config.toml
experts_per_token = 4
d_shared_expert = 0
hidden_act = "gelu"
router_score = "sigmoid"
routed_scale = 1.0
vocab_size = 8192
norm_eps = 1e-05
qk_norm = false
tie_word_embeddings = true
beta2 = 0.99
weight_decay = 0.096
decay_shape = "linear"
final_lr_fraction = 0.05
Below are experts of layer 4 (counted from 0) of a mixture-of-experts language model. Rows are named router (the router's row for the expert), up (a neuron's input weights, with its number) and show model dimensions 0-127. Each number is 50 + 10 x the weight over its row's rms, rounded and kept within 0 to 99.
Before each expert's rows: a language model's description of what the expert responds to. This comes from a sample of Wikipedia text that the model never trained on.

# expert 52
What it handles: Suffixes completing nouns about buildings, art and making, e.g. Architecture, Sculpture, maintenance, extinction, plus building, design, construction.
router:47 52 39 60 61 45 46 36 42 41 58 61 39 43 37 43 58 60 43 36 72 62 36 48 43 53 45 39 42 54 64 52 65 62 55 61 48 47 50 36 50 41 55 63 50 47 50 53 52 49 56 53 34 71 42 46 65 67 37 50 73 34 40 32 56 44 51 45 41 44 41 52 44 39 49 62 55 52 56 37 71 54 61 42 38 45 80 40 44 61 59 40 39 41 48 46 45 46 43 56 40 67 52 56 59 62 67 61 59 57 34 59 45 56 43 45 45 43 48 61 49 61 39 35 55 62 51 64
up0:45 51 55 61 59 43 55 54 51 62 52 40 46 44 38 44 52 59 46 50 55 54 34 52 37 39 65 55 50 42 52 65 42 57 40 60 36 55 49 33 58 33 65 66 35 47 31 49 48 42 63 43 36 48 47 76 46 40 44 49 54 23 41 43 43 44 72 51 30 56 44 42 40 54 55 54 56 55 62 55 65 51 48 44 42 39 48 51 34 62 41 42 57 57 37 50 50 47 50 45 71 47 55 28 55 52 68 67 59 54 41 44 43 33 51 64 32 40 60 61 55 47 59 51 44 50 54 69

# expert 57
What it handles: Plural suffixes and plural nouns, such as -s, -ers, -ies, members, teams, students, often after other, two or these.
router:63 38 31 52 57 25 49 41 56 52 50 55 43 67 46 55 59 51 50 53 67 56 25 59 32 50 45 49 53 46 62 47 58 70 65 40 54 56 46 55 47 47 54 52 45 48 58 51 46 45 51 51 38 59 45 56 73 72 33 55 65 34 40 47 48 32 66 45 48 48 55 43 48 53 59 54 59 46 42 49 75 52 42 64 53 60 61 49 62 43 66 36 44 50 70 27 31 53 39 57 45 59 52 34 46 48 63 43 55 47 48 55 45 61 54 49 54 28 55 49 63 48 38 57 54 51 56 51
up0:60 57 56 53 35 49 57 66 44 45 64 52 41 56 42 41 60 51 30 53 64 44 56 66 44 47 59 48 53 37 59 54 65 55 47 58 63 55 50 47 54 41 35 58 31 36 47 56 56 49 59 73 44 55 35 53 42 56 45 62 54 45 44 41 54 46 59 56 56 59 48 49 44 63 40 33 57 54 56 67 59 36 33 47 57 26 44 34 49 39 42 47 53 65 41 40 68 51 42 59 58 53 50 41 34 52 63 85 45 48 45 45 62 55 47 55 33 36 53 48 57 58 59 34 42 38 53 63

# expert 42
What it handles: Word-start fragments such as sp, Sp, ro, rem, App, especially Spouses in infobox fields, plus year starts like 20 in tables.
router:40 63 42 63 57 42 46 36 59 45 49 58 53 53 60 57 52 41 50 55 43 56 54 90 36 59 46 54 46 47 54 59 72 46 70 39 57 72 51 43 57 35 47 55 48 56 51 45 45 52 58 69 42 59 47 36 51 55 54 55 62 47 42 56 68 58 56 51 45 51 54 46 64 31 39 44 52 28 62 48 55 41 64 39 39 46 61 36 51 46 49 32 40 47 71 34 40 59 23 50 54 55 36 49 54 51 61 45 50 55 46 35 36 55 48 50 46 36 51 39 44 53 42 57 62 52 46 50
up1:57 62 34 61 49 49 62 51 46 41 50 58 46 64 45 55 42 48 53 54 60 41 51 32 38 34 55 62 27 28 43 41 35 43 57 79 43 59 63 69 61 43 41 52 51 44 67 54 39 67 55 49 53 43 37 44 63 66 47 50 46 57 45 70 42 50 52 49 59 37 50 45 61 40 49 59 39 41 58 53 48 58 55 55 51 51 77 45 39 52 53 69 46 61 61 49 47 46 60 49 55 31 54 40 42 44 49 52 60 66 35 47 56 45 43 27 34 60 53 49 36 41 47 43 45 49 50 52

# expert 25
What it handles: Scores, round names and competition words in sports articles and tables, such as semifinals, final, Championships, medal, and set digits 6–2.
router:45 53 28 65 51 44 43 33 42 53 46 66 49 48 45 50 60 52 63 64 44 52 41 72 46 40 36 51 46 40 61 66 69 53 44 38 60 55 45 57 41 31 36 58 44 33 37 44 55 57 56 45 39 57 53 43 53 68 45 53 64 30 41 51 61 51 60 53 36 59 42 45 42 35 48 61 42 45 44 47 67 42 52 61 53 50 55 47 53 61 58 55 50 39 75 36 43 43 42 51 62 54 38 45 36 54 53 56 78 55 49 41 53 52 52 32 57 45 30 47 60 54 42 59 38 45 58 67
up0:70 38 63 56 37 55 52 53 44 50 45 52 32 53 48 47 46 49 46 51 50 54 57 74 64 40 61 61 36 45 49 54 49 50 49 54 58 41 39 30 43 43 50 54 54 51 34 66 58 56 63 51 52 52 53 45 68 55 56 48 46 35 41 48 38 40 37 48 60 42 30 45 41 62 19 62 55 49 31 50 36 51 64 57 51 61 48 40 53 31 71 56 56 39 55 54 37 48 36 57 55 66 41 56 47 52 61 67 54 48 43 38 67 55 47 41 48 32 50 59 43 56 64 52 55 61 42 72

# expert 39
What it handles: Opening stems of longer Latinate words before suffixes like -ation or -ed, such as reg, expl, impro, comm, dem.
router:49 39 39 76 42 57 52 45 61 33 53 47 53 46 47 39 56 54 64 37 65 69 53 73 48 52 38 47 44 49 49 53 59 49 63 52 50 50 58 47 63 40 50 56 52 48 35 41 54 44 52 31 50 65 44 53 44 59 42 62 63 45 61 54 49 47 55 49 56 51 36 58 52 43 53 55 57 40 64 57 47 45 46 32 52 43 57 47 48 47 67 38 29 51 39 26 41 56 36 61 54 54 24 65 62 62 52 56 42 56 53 61 55 42 31 63 39 29 36 39 64 48 63 40 62 50 59 61
up0:39 34 56 52 45 45 41 47 47 35 51 53 45 49 42 47 52 51 69 47 53 54 48 55 70 39 67 63 39 37 60 46 70 46 36 47 56 41 47 55 62 39 46 64 56 35 61 30 56 53 66 55 70 40 61 45 44 54 60 46 58 56 39 48 53 34 48 45 47 49 25 50 32 53 38 45 68 43 39 56 51 66 57 45 65 52 54 54 49 47 55 62 55 44 58 35 54 39 53 71 40 61 43 51 26 55 65 55 50 40 55 23 64 56 40 53 56 54 39 60 58 53 45 52 35 52 49 58